Weights of a small mixture-of-experts language model, trained from scratch on English Wikipedia: width 512.
Below are experts of layer 7 (counted from 0) of a mixture-of-experts language model. Rows are named router (the router's row for the expert), gate (a neuron's input weights, with its number), up (a neuron's input weights, with its number) and show model dimensions 320-383. Each number is 128 + 24 x the weight over its row's rms, rounded and kept within 0 to 255.
Before each expert's rows: "gets" lists some tokens that make up at least twice as much of what it gets as of all text. This comes from a sample of Wikipedia text that the model never trained on. Tokens count by the router's weight.

# expert 2
gets: "\n", ".", " |", ")", "==", " "
router [121 140 139 109 168 156 126 127 124 130  88 104 135 116 143 186 116 134 156 109 167 103 116 133 133 113 153 126  94 101  92 113 106 156 113 127 108 115 124 139 102 107 136 118 136 155 113 115 115 122 125 132 146 139 135  82 122  72  98 125 136 138 148  97]
gate0 [119  95 120 148 110 135 149 166 113 149  98 153 110 100 101 124 133 136 148 102 143  99 126 124 104 118 161 104 146 134 197  98 152 119 112 136 110 169  79 115 145 140 154 135 101 104  88 167 138 111 147 123 135 100 138 140 126 115 115 166 101 158 162 134]
up0 [120 123 168 104 137 132 128 108 132 157  75 147 143 136 122 151 135 106  99  97 145 102 122 107 118 136 160 134 146 159 135  85 168 121 173 150 152  86 153 154 121 133 147 113 131 148  96 135 151 122 142 119 147  99 159 112 184 128 101 104 143 132 127 101]
gate1 [136 139 144  97 110 121 172 172 138 102 144 135 139 106 116 100 155 126 162 137 142 162 118 105  99 165 163 120 117 112 119 130 119 124 111 102 120 115 128 142 161  95 147 109 164 117 118 127 135 152 150 137 114  83 143 148 113 116  97 119 146 172 132  87]
up1 [131 134 117 115 142 114 102 127  87 124  95 125  74  86 124 125 114 133 123 107 104  98  98 171 122  90 112 171 137 101  88 150 114 158 149 149 128  96 130 115 133 158 134  92 137 161 150  98 165 117  98 135  90 162  96  99 190 121  94 130 111 117 111 113]
gate2 [168 132 118 149 132 174 112 137 138 128 119 133 137 146 148 103  94 124 141 106 142 145 117 151 153  85 143 110 149 111 189  99 149 110  89 141 100 139 165 114 136 110 149 117 125 111  84 165 145 160 151 113 136 178 100 179 139 129 107 150  99 148 165 142]
up2 [136 158 127 125 149  95 146 159 151  92 126 111 109  98 125 101 107  88  95  92 140 135 156 106 108 111 100 149 114 108 136 158 138 130 161 122 108 145 153 143 137 137 149 139 109  87  70 133 175 113 176 134 137 130 114 136 171 167  93 128 107 139 104 159]
gate3 [ 55 150 122 132 142 111 143  94 123 121 125 162 112 142  90 117 145 145 140 142 115 120 124 131 126 130 117 124 136 101 135 104  95 141  95 122  83  99 163 113 164 106 156 108 146 115 120 131 135 135 136  80 117 115 139 161 100 145 122 144 148 128 161  96]
up3 [118 144  88  83 127 121 156 139  87 169 119 145 179 112 115 130 149 114 122 143 147 133 137 114 144 109 128 108 141 172 114  88 137 176 118 132 127 149 161 157 106 110 132 103 175  99 113 118 125 175 103  92 114  82 108 132 112  96  79 159  83 153  75 153]
gate4 [123  98 178 106 146 128 100 144 100  86 146 129 140 128 136 132 148 160 129 137 101 115 126 172 107 119 148 134 119 100 133 133 119 154  95 102 112 114 112  97 160 129 141 159 150 115 155 152  79 154 145 137 105 126 125  89 117 172 117 130 164 137 130 130]
up4 [105 109 132 135  85 117 141 132 115 139 131 144 135 109 101 122 123 173 178 131 103 138 124 157 146 137 142  99 127 131 110 113 141 117 104 137 117  78 116 153 130 120 148 122 133 132 167 135 121 134 128 130 132 178 147 155 123 141 103 147  81 142 125 124]
gate5 [140 123  88 125 173 102 114 192 126 131  98 108 162 131 131 104 176  99 126 147 121 135 108 137 119 121 141 137 110 116  83  93 125 130 131  87 168 153 121 133 125 127 129 116 160 156 175 131  96 119 135  88 150 141 166 128 144 140 105 143 119 119 112 139]
up5 [121 101 106 146 119 115 103  81 123 109 165  99 142 102  93 137 106 121 111 147 105 112 111  82 144 102 120 186 147 110 144 147 124  96 116 167 109 111 172 156 107 119  74 154 154 122 154 130  89 122 130 147 136 138  90  99 156  95 157 114 145 135 118 103]
gate6 [122 144 168 169 108 115 108 147 140 140 128 125 121 114 155 126 125 175  96  99  66 140 148 116 107 110 143  73 140 133  94 168 162 130  91 137 114 144 147  90 127 131 118 169 139 156 142 160 138 113 142  86 151 123 103 126 138 157 131 153 146 133 104  97]
up6 [105  80 148 106 173 159 102 138 140 170 161 108 149 105 109 131 161 174 120 104 106 142 121 142 131 140 120 132 109  78 124 158 161 117 125 132 140 112 147 103 178 124  95 114 137 152 126 168 140 141 124 140 100  57 121 196 125 151 156 132 136 141 128  99]
gate7 [127 163  97 102 153 108 127 167  98 101 163 148 147 130 166 126 141 146 119 157 124 137 117 125 107 161 113 166 145 127 138  94 131 145  80 115 147 178 156 136 122 114  94 137 134 153 121 162 122 123 134 111 128 150 111  88 102 147  94 167 126 100 121 117]
up7 [138 161 149 137 124 140 120 190 133 117 104 106 134 135  85 125 151 113 154 139 174  95 168 143 148 125 154 127 115 106 136 135  96 126 102 157 119  86 146 127 177 177 107  96 101  90 109  77 106 116 121 104 109 132 134 115  98 147 126 123 155 104 134 116]
gate8 [148  99 138  86 174 101 136 109 139 144 108 129 165  98  94 128 119  68 129 151 141 148 136 120 123 188 171 136 135 129 115  99 138 166 126 124 150 127 116 122 157 134 121 143 182 122 113 165 104 111 120 102 154 160 145 102 115 117 105 115  88  97 105 140]
up8 [124 185 156 135 117 109 126 163  95 179 157 177 110 171 122 123 136 158 176 121  83  75 138  80 131 134 106 145 153 157 174 146 104 145 135 131 128 129 155 110 165 154 170 131 104 108 151  97 120 168 163 171 135 145 135 161 143 138 129 133 146 121 149 172]
gate9 [ 81 138 159 156 118 121 143 122 106 127  88 137  92 123 138  97 152 113 115 156  99 106  95 138 120 144 106 121 112 143 101 106 143 121 138 130 155 141 134 121 132 155 149 131 122 112 107 147  99 118  97 114 115  90 120 138 148 154 111 104 124 108 116 155]
up9 [125 109 124 124 171 111  87 172 103 113 131  90 170 110 158 152 156 120 119 121 148 130 176 136 111 134 158  79 121 132 178 103 175  96 123 120 128 132 158 128 147 132 124 138 114 197 109 144 124 106 138 120  81 149 130 174 106 132 139 106 103  81 161 127]
gate10 [108 105 143 126 121  73 113 119 112 134  60  91  82 135 145 159 150 161 128 124 160 146 168 138 145 114 138 113 152 135 124 125 118  89  72 129 117 181 127 148 110  96 141 145 141 102 149 140 125  97  70 128 113 145 134 146  93 129 107 123 136 123 130  97]
up10 [157 107 101 127  98 143 133 136 138 103 141 153 108 117  99 123 134 127 139 125 122 137  89 165 120 127 120 129  71 110 157 108 180 136 156 102 120 112 100 134 129 150 182 109 119 152 131 117 171 125 131 137 117 123 146 124 173 114 148 176 154 126 130 136]
gate11 [132 113  89 126 103 120 128 118 136 139 134 158 126 132 126 141  93 140 118 113 142  47 128 130 156 164 130  88 153  77 103 158 166 113 114 142 103 102 114 119 121 147 123 172 113 114  99 121 163 132  99  98 132 126 111 137 100  98 153  94  82  99 158 136]
up11 [144 146 135 159 137 111  78 133 166 143 177 129 119 185 107 122 102 137 156  95 146 115 135 129 186 131 108 116 122  77 162 104 135 120 143 120 119 116 124 129 145 165  92 141  95  92 121 123 142 121 137 118 112 127 144 148 105 134 124  93 125 140 154  82]
gate12 [ 99 125 131 142 150 148 129 131 142 130  86 116 137 132 128  80 133  86 163 106 120 137 128 142 110 153 144 136 113 121 117 104 167 112  93 121 123 169 130 112 122 111 128 149  83 116 116 122 178  86 130 104 141 137 120 127 103 109 137 126 107 128 171 156]
up12 [129 127  95 108 155 122 124 135 173 159 119  94 135 100  86 114 123 106 109  99 130 147 149  93 123 138 159 120 133 176 120 131 126 117 148  92 130 133 118 134 143 120 142 113 103 132 131 141 155 161 140  95 118 100 112 182 136 114  99 110 104 117  91 143]

# expert 8
gets: " |", "-", "\n", "|", ":", ";"
router [141  76 162 114 117 107 137 143 162 120 146 106 115 155 143 131  92 118 119 133 135 137 136 117 106 106 172 141 141 113 137  99 147 135 114 142 138 140 136 125  95 113  78 116 151 173 160 183 146 130 168 136  94 134 129 125 181 123 127 181 127  87 126  95]
gate0 [ 93 146 122 122 101  93 148 157  90 124 158 123 167 140 198 106 154 117 108 132  91 112 164 121 122 144 100 157 114 121 109 143 152 146 132 128 135 127 105 135 121  98 118 146 103 145  83 136 137 155 124  88 115 136 116 111 125 122 164 158 151 141 115  98]
up0 [108  96 127 134 116  97 114 118 115 147 110 106 135 150 190 153 109 110 107 167 121  74 122 142 120 104 129 131 117  91 162 131 132 126  97 127 157 118  64 132  98 109 112 125 121 123 146 143 111  74  93 117 135 116  92 115  97 143 111 111  99 158 125 128]
gate1 [174 155 112  83 145 142 130 156 157 120  88 165 194 106 154 154 132 116 126 153 115 143 112 120 122 108 151 117 121 128 134 101 128 131 133 120 135  96 115  95 122 120  93  97 127  91  97 125 136 130 148 103 144 161 102 116  79 126 141 154 152 140 125  90]
up1 [ 93 158  95 139 144  99 130  97 147 107 136 140 159 138 125  77 158 152  76 147 148 131 161 140 151  91 130 131 141 139 127 118 137 154  87  82 142 145  97 170 165  92 194 135 103 117 164 156 122  90 115 130 111 111  95  91 124 160 141 130 166 119 107 144]
gate2 [124 116 123 119 128 114 140 134 124 144 117 133 133 127 125 129 157 100 142  99 143 144 125 104 142 124 122 140 113 125  97 137 120 108 123 129 158 155 125  96  82 142 123 175 121 152 128 160 140 166 120 155 140 159 113 116 134 114 106 135 127 113  99 137]
up2 [ 96  86 117 159 147 106  99 136 106 112 106 140 149 168 159 140 123 101  95 100 128 125 120 154  94 125 167 155 122 138  90 162 116 178 111 134  72 142 142 130 174 137 125 121 102 105 114 138 141 147 144 130 117 147 130 115  95 126 137 102 131 130 128 134]
gate3 [146 151 156 159 121 122 110 128 136 132 133 128 158 148 129 115 125 141 154 105 141 107 116 131 102 130 119 179 166 131 168 159 124 167 101 153 118 142 103 161  93 142  98  90 140 131 135 117 145 147 123 131  85 149 159 147 134 145 121 107  97 116 189 156]
up3 [170 136 127  99 130 131 123 112  98  95 139 122  76 156 109 128 160 143 127 154 128 142 183 157 167 147 131 116  96 145 138 174 119 152 160 156 121 169  96 164 104 145  99 185 150 159 153  99 109 130 141 104 130 139 111 103 153 145  91  98  84 161 148 110]
gate4 [ 86 103 107 107 159 125 120 159 155 135 105 131 167 174 125  74 100 128 137 148 143 138 116 120 122 122  85 109 158  86 145 148 119 156 130  97 142 114 165 137 134 100  83 150 170 104  91 157 116  95 155  78 121 113 164 106  86 130 145 135 145 166 130 137]
up4 [141 148 123 108 203 146 161 126 134 146 178 129 170 139 134 142 110 130 130 128 145 117  95 152 156 131  94 118 156 124 126 142 121 157 123 151  89  75 147 144 155 110 122 117 146 132 121 156 128 100 143 100 123 153 150 121 132 128 143 123 133 142 103 128]
gate5 [120 148 115 114  90  87 110 139 145 131 102 118 135 120 140  88 155 132 135 137 122 147 141 152 135  87 128 195  94 177 124 123 135 116 142 104 112 131  87 110 106 155 118  93 110 126 138 171  99 130 112 121 136 130 114 163 149 128 116 109 149 139 137 101]
up5 [ 88 153 144 123 109 131 126  94 103 130 162 199 108  89 160 141 131 103 138 165 112 133 117 151 110 105 164  97 110 139 159 152 124 144 111  99 140 103 126  91 131 132 125 129 158 142 140  41 146 107 119 114 110 103 139  91 142 101 143 107 119 165 155 111]
gate6 [156 151 177 132 144 147 161 106 113 140 116 119 155 122  92 119 118 113 143 126 100 124 112 149 142 163  92 133 104 100 135 137 117 103 118  91  89 100 153 148 135 143 162 150 136 152 127 139 113 153 113 116 140 105 131 141 160 128 163 132 145 139 154 121]
up6 [133 153 144 132 142 121 132 145 131 144  86 106  99 150 102 130 100  70 126 116 132 105 121 155 118 122 134 139 106  99 129  84 133 118 129 120 144 147 146 143 139 147 107 117 110 115 121 132 141 134  89 124 115 177 126 119  82  74 143 109 137 135 102 113]
gate7 [135 132 107  83 111 147 134  94 121 151 107 129 138 121 130  84 152 135  99 141  81 140 171 151 132 169 165 125 106  80 157 122 133 167 107 128  93 161  88 123 130  94 171 117 115 151 139  74 122 107 121 130  76  92 145 107 155 158 108 134 132 143 152 120]
up7 [114  87 138  97 140 148 111 156 111 188 126 140 123 144 166 132 117 159  95 106 130 121 101 140 116 101 158 147 106 159 106 156  58 176 102 163 104 130 128 128 122 129 149 145 117 134 114 133 121 128 105 114 146  96 144 151 176 125 129 115 123 157 104 141]
gate8 [129  97  92 157 155 163 172 114 107 121 108 147 141 124 145 130 127 123 114 148 120 114 129 102 131 159 116 146 102  98 164 146  96 111 129 124 145 159 117 108 140 148 144 125 157 167 128 122 123 131 142 154 122 149 119 141 125 122 111 143  99 150 100 124]
up8 [110 170 161 128 175 126  93 142  96 134 163 134 117 187 102  95 159 143 146 152 129 146 135 138 122 128 109 164 157 131 167 141 124 124 126 143 127 146 137 133 130 117 104 157  85 109  83 126 145 115 135 169 176 110 107 104  97 101 164 130 136 122 101 127]
gate9 [ 99 121 132 165 122 107 158 132 144 168 125  93 144 128 158 134 115 142 102 153 118 127 109 100  60 131 134 117 118 105 139 178 133 127 110 129 115 135 133 148 116 146 129 113 154 130 123 131 102 138 129 164 106 171 129 120 163 140 104 127 139 139 101 114]
up9 [137 153  88 145 121 136  87 133 159 172 164 136 105 160 178 147  99  91 111 147 139 125 127 131  82 107 156 129 115 117 164 143 162 110 153 127 122 106 145 125 122 170 103  73 120  92 142  77 161 129  87 145 116 130 142 107 161 117 121 110 164 154 156 131]
gate10 [129 129 131 146 151 159 136  70  97 152  88 104 129 100 158 149 206 117 165 113  99  83 154 132 120 158 175 145 129 104 128 141 133 140 108 125 118 126 128 162 161 160 110 123 153 131  82  77 105 123  93 118 145 169 125  82 128 154 162 166 143 172 111 106]
up10 [113 136  99 103 147 169 105  90 134 135 152 164 145 150 137 144 100 125 103 148 116 111 101 144 126 135 156 122 104 125 134 102  72 131 112 137 111 145  99 103 117 156 174 175 152 134 102 110 120 128 107 142  85 127 136 142 138 149 122 156 102 132 125 128]
gate11 [141 116 150 126 140  79  85 121 107 169 116 115 138  97 116 144 179  90 109 111 126 128 125 142 123  61 183 141 141 132 124 102 125 152 141 139 168 153 168 114 132 150  81 119 115 131 145 137 164 149 127 158 131 141 143 128 117 147 153 133 106  64 163  95]
up11 [140 154 104  98 131 107 141 135 111 111 168 129  67 121 129 138 110 134 148 143 129 116 154 119 162 104 123 129 155 123 130 166 122 100 148 137 123 108  85 120 116 158 118 124  96  99 132 144  88 161 103 146 109 128 131 160 152 120 140 120 146 149 151 185]
gate12 [132 128 122 167  83 133 137 145  85 104 113 127 116 153 118 135 144 133 122 130 124 160 159  98 130  74  59 114 110 156 131 133 126 121 133 124 148 128 157 157  63 144 129 139 123 138 136 152 134 127 126 140  96 141 112 161 128  96  63 152  74 136 147 124]
up12 [ 64 126  90 138 155 149 158 121 146 165 132 126  73 106 159 123 152 112  72 101 129 147 138 144 122 162 178 124 125 129 163 109 131 124 116 157 109 141 146 114 158 138 155  86 126 110 110 109 119 132 163 160 124 154 134 104 107 165 187 121 130 155 150  89]

# expert 10
gets: " |", ".", " 0", "–", " 1", "%"
router [ 77 103 114 157 160 150 113 124 134 146 114 112 113 160 132 169 118 150 116 114 110 109 153  77 114 134 145  88 117 116 136 141 144 139 120 138 155  77 136 119 137 168 118  92 167 110 124 151  99 139  84 123  82  93 133 145 138 124 139 130 149 116  95 114]
gate0 [132 129 104 144  88 150 165 114 168 129 116 151 110  96 182 155  68 145  95 150 137 132 140  94 131 119 103  98 123 104 107 152  93 143 127 117 149 141 126 113 123 112 128 145 130 120 159 105 130 111 126  98 119 144 127 121  71 159 116 147 126 126 134 120]
up0 [132 140 152 129 139 163 140 147 145  96 188 124 108 138 113 103 126 114 120 128 126 123 183 151 138  78 110 117 138 155 115 151 137 139 142 168 134 112 130 101 144 115  60  90 114 127 132 158 159 129 153 126 133 150 144 126 119 140 163 136 133 154 150 129]
gate1 [130 157 175 106 115 117 108 109 184 131 117 151 113 156 152 140 114 152 169 122 117 142 150  82 125 108 136 117 176 152 107 126 113 151 123 127  97 107 126 137 115 122 146  96 143  98 112 171 103 143 117 119 130  75 133 184 115 110 146 113 145 159 108 147]
up1 [143 107 150 114 105 142 119 107 119 119 117  99 154 146 117 116 139 154 146 105  93 157 140 113 136 135 155  95 150 113 139 121 134  99 114 119 160 110 140 158 124 166 157  83 133 103 105 102 171 115  91  90 131 146 132 168 103 140 129 133  91 135 120 127]
gate2 [126 114 106 130 164 146 138 130 130 117 135 142 146 129 113 140 101 117 149 166 148 139 117 137 120 149 154 153 108 150 125 136 101  96  86 158 167 128 124 155 117 115 118 142 114 168  88 196 151 132 151  96 105 116 134 136 174  96 117 114 106 147 137 145]
up2 [127 124 154 148 124 159  88 106 133 136 141  78 103 100 137 108 138 118 138 139 121 126 101 157 107 119 178 163 129 132 186 151 149 100 139  75 138 133 150 110 104 138 114 119 106  71 148 108 112 116 133 141 140 118 167  94 159  99 139 110 121 120 129 131]
gate3 [103 119 108  84 135 121 163 120 133 104 119 124 106 154 107 111 139 142 132 106 166 140 136 131 133 145 136 119  88 155 116 162 158 171 119 140 135 141 186 114  94 155 157 175 117 140 113 147 145 140  88 153 199 144 106 142 134 118 170 128 144 152 106 101]
up3 [159 147 102 144 110 166 127 148  91 174 157  83 178 151 135 142 134 128 118 165 122 152 128 109 158 154 145 101  91 143 152 126 131 102 168 114  97 148 107 133 161 105 134 126  92 119 156 102  99  87  95 145 105 102  93 156 115 143 119 142  93 149 125 150]
gate4 [143 102 158 144 120 168 148 168 106 130 190  91 126 106  92 102 150 164 116 150 137 149 145 121 124 107 161 129 117 104 139  90 101 167 123 119 127  96 128 139 114 110 142 143 127 170 143 113 124 154 146 142 147  90 178 168 138 123 133 118 169 111 148 119]
up4 [131  82 131 118 122 116 154 176 117 147 117 114 147 117 130 182 110 126 145  96 146 161 120 104 139 137 186 107 138 165 141  83 149 108  84 123  91 119 149 161 102 100  99 164 165 117 121  95 113 151 117  97 110 124 117 172 115 122 167 161 127 113 143 136]
gate5 [117 126 111 147 165 175 146 116 156 124 122 116 123 103 165 129 127 127 104 124  96 134 154 104 118 136 138 100 102 153  90 134 142 121 106 129 148 140 124 115  70 149 105 106 149 129 125 154 125 131 121 137 116 141 164 135 133  79 109 124 113 101  97 147]
up5 [148 137 150 134 137 120 127 117  93 143 118 136 156 149  90 121 122 100 172 153 113 107 113 173 145 140 165 163 112 163 157 136 149 109 107 117  87 163 131  89 147 127 120  88  87 132 135 136 124 139 164 144 133 123 124 114 131 108 139 132 143 150 109  87]
gate6 [136  82  94 134 124 148 142 115 175 128 142 143 137 149 149 111 105 116 124 148 131 100 133 108  97 117  86 110  92 113 140 128  95 118 143 170 130 126 160 153 106 133 112 110 121 145  80 133 153 177 126 134  96 105 102 157  96 177  89 130 142 106 109  80]
up6 [161 140 134 104 145 148 128 137 102 150 130 145 155 109 123  80 133 102 119  91 167 131 137 146 121 182 127 116  92 151 113 160 181 133 136 149 128 120 143 113 170 148 125  99 101 109 127 143 131 135  79 109 184 131 145 132 151 126 109 137 117 119 127 135]
gate7 [102 149 124  77 121 161 126 134  97 129 143 133  79 115 106 143 130 122  93 119 170 140 128  87 166 112 138  84 120  98 128 144 123 127 143 147 103 131 181 160 128 164 138 150 131 145 124 117 141  94 132 121 125 107 122 100 158 133 154 130 148 102 111  79]
up7 [122 125 106 129 119 148 112 124 162 125 108 102 128 167 154 153  79 134 128 160 107 134 175 128 102 153 103 102 134 128 156 133  78 117  99 114  93 128 158 124 149 147 133 115 139 125 142 131 109 129 104 172 108 112  89 132 136 102 147  91 133  86 136 160]
gate8 [126  96 131 132 173 140  92 135  34 125  79 107 107 162 120 176 126 147  97 127 107 109 163 177 121  98 117  76 154 125 172 153 123 110 142 103 141  69 127  63 100 105 108  96 114 110 128 146 127 122 129 154 113 119 154 150 135 143 154 118 123 104 165 137]
up8 [136 168 111 101 119 132 156 104 147  93 123 154 136 128 108 153 168 153 105 142 137 129 158 129 102 126 140 140 136 126 164  68 105 124 152 126 153 117 162  91 123 149 172 120  83 126 105 142 165 139 132 130 157 131 125 184 136  94 110 144 112 154 120 126]
gate9 [103 112 122 118 118 120 101 137 110 124 159 107 155 176 141 102 139 159 116 128 117 125 137 111 119 126 128 122 114 131 128 127 130 125 126 174 146 132 120 140 181 137 152 108 132 151 133 153  97 146 122 132 112 105 187 161 117  90  97 171 114 145 142 151]
up9 [123 106 111 142 125 140 123 103 158 128 117 136 179 121 125 114 154  92 152 118 127 135 144 131 164 147 159 111 156 124 105 138 124 141 151  86  91 135 112 141 156  99 146 164 129 126 164 182 150 137 109 135 119 144 153 131 129 135 127  96  91 104 144 122]
gate10 [143  90  85 146  95 157 106 132 143 137 143 114 153 118 128 116 117 144  92 147 175 165 104 104 110 152 141 105 155 158 139 127 104 144 108  82 134 123 119 134  63 132 121 135 143  97 116 121 137 134 157 140  94 103 138 131 107 159 131 120 176 133 126 158]
up10 [153  54 100 142 141 130 151 166 118 102 109 137 158 139 149 119 125 170 157 137 148 118 137 144  94 115 142 121 113 152 115 148 123 141 115 119 163 106 129 188 115 115 150  89  99 126 156 125 131 126 119 170 102 117 116 152 159 146 141 105 115 144 132 118]
gate11 [114 110 155 145  98 129 161 116 115 118 124 124 117 142 142 138 156 130 142 154 140  95 120 166 168 140  88 131 137 115 142 150 161 127 130 125 124 124 131  96 138 115  79  70 151 136 137  95 139 120 146 141 146 129 142 161 113 107 113 159 138  90 176  94]
up11 [128 128 123 147 106 126 124  95 157  90 171 131 149 127 143  89 117 134 124 114 101  93 126  99 101 147 181 113 110 119 155 106 125 119 136 119 139  66  99 125 174 128 128 182 109 113 133 129 151 183 112  90 109 138 149 147 187  81 121 141 156 117 145  98]
gate12 [121  95 106  77 160 101  97  97 143 118  84 153  77 121 152 129 135 119 149 114 165 153 139 130  81 117 129 125 152 161 155 130 118 130 132 150 126  99 143  99 136 171 124 121 135 108 158 163 108 121 123 147  72 120 111 132 150 127 137 173 156 159 158 138]
up12 [114 137 113 103 114 199 133 146 161 118 179 135 105 117 111 100 188 148 126 127 157 149  96 121 186 124 103 127 120 152 151 166 133 157 147 116 168 103 102 137 127 141 169 146 140  35 154  98 113 101 122 141 141 118 135 150 158 114 128 149 119 125 108 123]

# expert 9
gets: ",", " the", " to", " and", " was", " of"
router [135 102 128 155 142 145 102  85 120 154 120 124 103 121 106 151 120 111 138 106 145 145 127 120 121 102 177 143  95 118 105 120 129 145 131  84 158 144 164 110 118 133 119  99 128 141 147 113 133 138  92 122 129 145 135 113 169 110  91 134 127 114 130 122]
gate0 [115 149 125 126 149 121 128 154 144 124 100 151  50 127 124 155 141 146 156 156 129 177 120 115 148 117 129 150 143 167 142 127 148 112 171  96 119 136 164 123 112 181  94 142 156 117 109 100 113 125 124  78 127  99 133 135 144 119 164 126 125 103 123 116]
up0 [129 133 114 120 126 123 129 116 149 152 144  95 136  94 176 144 134 101 118 156 125 117 126 115 128 128 173  62 188 188 153 112 157 178 136 152 155 156  85 104  99 136 106 135 165 147 131 139 116 127 144 124  69 131 147 144 129 129 127 146 156 104  78 130]
gate1 [115 115 139 135 149 145 115 116 139 146 126 161 128 133 180 135 184 150 175 149 133 145 157 131 149  98 143 141 162 109 151 131 116 125 176 111 136  83 148 127 120 123 102 148 144 119 163 130 169 127 120 144 127 120 143 101 128 140 122 146 150 104 135  84]
up1 [149 114 161  87 160 125 145 170 147  81 103  97 132 138 154  86 163 134 119 135 137 164 163  88 141 139 113 119 102 158 155 111 112 100 115 153 107 165 131 108 125 133 165 104 139 110 144 129 138 141 156 128 103 131 133 110 106 137 160 154 135 117 125 111]
gate2 [130 196  92  99 154 158 138 113 181 111 102 132 141 151 101 169 143 142 127 115 104 125 104 121 138 136 128 149  80 128 152 112 153 140 144 119 137 113 154 133 124  94  98 115  97 147 143 120 177  83  96 144 168 158 138 107 135 127 168 109 103 139 138 113]
up2 [160 128 140 137 136 116 118  95 110  56 114 117 136 132 140 131 149 121 149 162  93 133 127 124 169 142 138 135 106 126 141 148 159 142 166 139 149 152  95 154 102 109 117 138 108 126 149 114 154 136 108 102 164 117 155 149 124 151 166 120 114 140 151 119]
gate3 [112 107 125 146  90 160 117 155 187 144 135 134 121 100  96 135 132 139 108 112 135 145  96 130 121 137 129 143 139 115 159 170 114 106 137 162 141 116 109 114 113 169 111  74 124 175 102 111 157 161 167 112 163 121 137 129  99 120 113 130 151 122 127 141]
up3 [164 150 130 123  52 136 103 108 109 117 133 158  92 172 144 108 108 157 111 106 116 111 152  93 121  85 122 107 114 119  81 128 154 172 121 150 178 135 174  80 129 102 148  73 126 135 141 119  74 156 112 104 119 119 135 122 103 148 105 178 153 133  81 133]
gate4 [122 144 133 121 102 130  67 142 117 113 148 110 119 137 105 138 132 128 153 114 149 133 152 104 116 149 127 130 115 123  98 107  93 145 114  90 148 133  84 104 158 104 113 145 101 122 134 187 129 134 116 122 169 131  65 115 162 115  92 139  68 107 143 117]
up4 [ 82 150  89 122 117 113 155 110 122 135 116  91 135 116 155 153 109 136 161 130 146 113 141 159 143 116  96 115 139 166  93 116 104 153 133 155 149 109 140 139 137 129  91 132 167 138 151 109 154 150  87 138 111 156 154 120 123 166 149  85 133 114 150 109]
gate5 [ 82 146 154 118 158 128  80 107 130 162 114  97 139 125 117 106 118 138 126 127 112 130  74 130 160  97  95 145 155 113 106 146 121 108 143 158 158 168 131 132  97 150 114 115 100 105 117 123  83 112 130 128 125 114 127 134 114 124 146 131 163 153 110 141]
up5 [151 158 136 106 156 137 125 143 125 167 127 127 116 162 124 151 140 128 112  87 128 129 154 120 176 101 178 156 128  99 130 156 141 122 123 152 118 170 154 128 155 158 172  84 110 143 137 138 109 132 116 142 133 130 136 153  95 115 129 125 131  79 117 142]
gate6 [122 134 158 136 128 120  90 145  85 155 153 163 114 150 115  91 129 116  33 132 144 140 113  98 148 150 140 130 147  92 107 147 136 158 120 115 110 144 149 121 131  91 117 108 129  97 130 110 124 132  85 106 118 134 150 152 161 128 104 110  77 141 115 130]
up6 [135  76 159 155 126 113 126 138  96 124 103 156 143 103 150 153 131 132  84 124 173 149 132 123 111 145 121 186 118 123 100 158 152 174  95 106  99 105 160 122  74 130 129 132 154 119  89 118 122 150 163 108 128 110  97 138 126 111 104 103 120 132 120 155]
gate7 [ 91  95 105 163 149 108 113 124 140 128 136 104 149 116 164 139  94 153 157 126 119 132 106 156 144 146 129 121 129 122 108 151 110 172 134 135 103 117 130 148 146 182 117 111 126 124 150 134 173 142 144 124 155 132 112 141 106 104  99 119 164 111 149 123]
up7 [129 109 158 122 122 128 125 156  99 160 141 140 124 167 112 156 127 100 142 118 107 128 119 146  87  93 136 131 107 134 151  70 129 142  83 139 155 176 104 131 184 137 161 156 128 156 134 129 144 137 119 134 116 131  93  86  76 146 169 105 137 175 162 120]
gate8 [148 141 123 160 133 128 213 121  78 129 133 136 125 103  69 156 181 153 130 123 138 129 130 147 143 123 122 108 119  82 127 154  70 108 168 153 126 132 100 123 111 137 118 133 110 111 128 167  92 123 154  82 143 115 169 147 122 108 117 115 107 140 189 137]
up8 [121 100 115 147  89 120 134  96 105 116 110 123 129  88 137 138 144 146 126 137 149 107 104 135 138 126 141 119 140 109 148 112  91 147 160 123 132 138  88  97 125 108 120 120 109 126 136 115 116 133 145 124 146 144 120 119 142 113 106 113 104 148 132 128]
gate9 [175 146 126  95 110 143 125 102 152  96 157 112 125 128 135 124 177 129 177 137 104 120  98 156  83 110 108 147  85 170  98 107 133 159 116 116 156 105 119 136 136 132 115 129 118 141 127 125 138 199 138  90 143 167 127 146 143 123 118 128 128 173 120 108]
up9 [132 122 119 122 102 160 149 191 136  77 140 118 136 151 109 113 132  77 140 120 118 125 162 100  94  82 120 142 114 131  90  80 147 117 115  68 101 136 118 147 146  82  91  97 139  98 113 138 151 158 163 121 118 147 146 180 134 155  80 125 128 131 132 110]
gate10 [133 117 137 115 158 124  80 115 106 114 118 117 127 117 152 118 141 126 136 147 122 131 106 167  89 148 143 106 102 116 108 118  88 147 128  95 141  99 149 103 136 117 127  97  86 131 132 142 128 127 142 131 104 140 125 101 133 120 147 121 112 102 132 115]
up10 [126 100 148 101 134 136 131  60 145 114 142 111 143 135 106 151 168 104 118 123 145 113 142 109 146 139 140 141 122 130 121  91 156 110 127 163 146  70 140 133 137 115 119 112 121 152 112 172 120 142 134 155 149  92 120 124 149 140 123 137 127  96 124 156]
gate11 [111 130  96 103 113 128  76 136 152 155 132 127 117 149  77 147 135 140  99 151 142  83 157 106 155  83 146 144 118 171 155  94 135 135 108 111 142 117 126 110 119 161 113 137 121 135 142  98 135  81 109 144  94 144 101 171 130 126 166 115 119 106 138 119]
up11 [103 154 115 119 171 148 129 108 158 102 117 104 119 106 129 132 109 167 139 156 164 115 151 140  61 119 162 156 142  91  87 113 123 121 157  80  84 120 147 146 107  99 116 100  94 124 151 117  99 109 132 101 111 132 120 110 160 127  93 168 123 140 149 135]
gate12 [156 113 157 148 144 136 146  74 112 101  82  73 132 136 125 132 166 132 104 132  94 130  93 152 147 114 115 124 179 108 163 122 108  84 149 166 112 117 147 174 160 131 150 146 129 155 134 171 126 144 139 145 103  89 139  96 128 192 129 145  94 136 104 137]
up12 [136 159  90 118  93 153 155 147  94 149 121 130 147 154  88 116 116 202 121 113  89 134 112 114 142 168  95 104 127 136  75 135 153 171 141  95 161 155 106 140 112 144 133 146 116 140 154 100 159 111 124 149 165 154 112 106 106 139 119 160 143 128 141 138]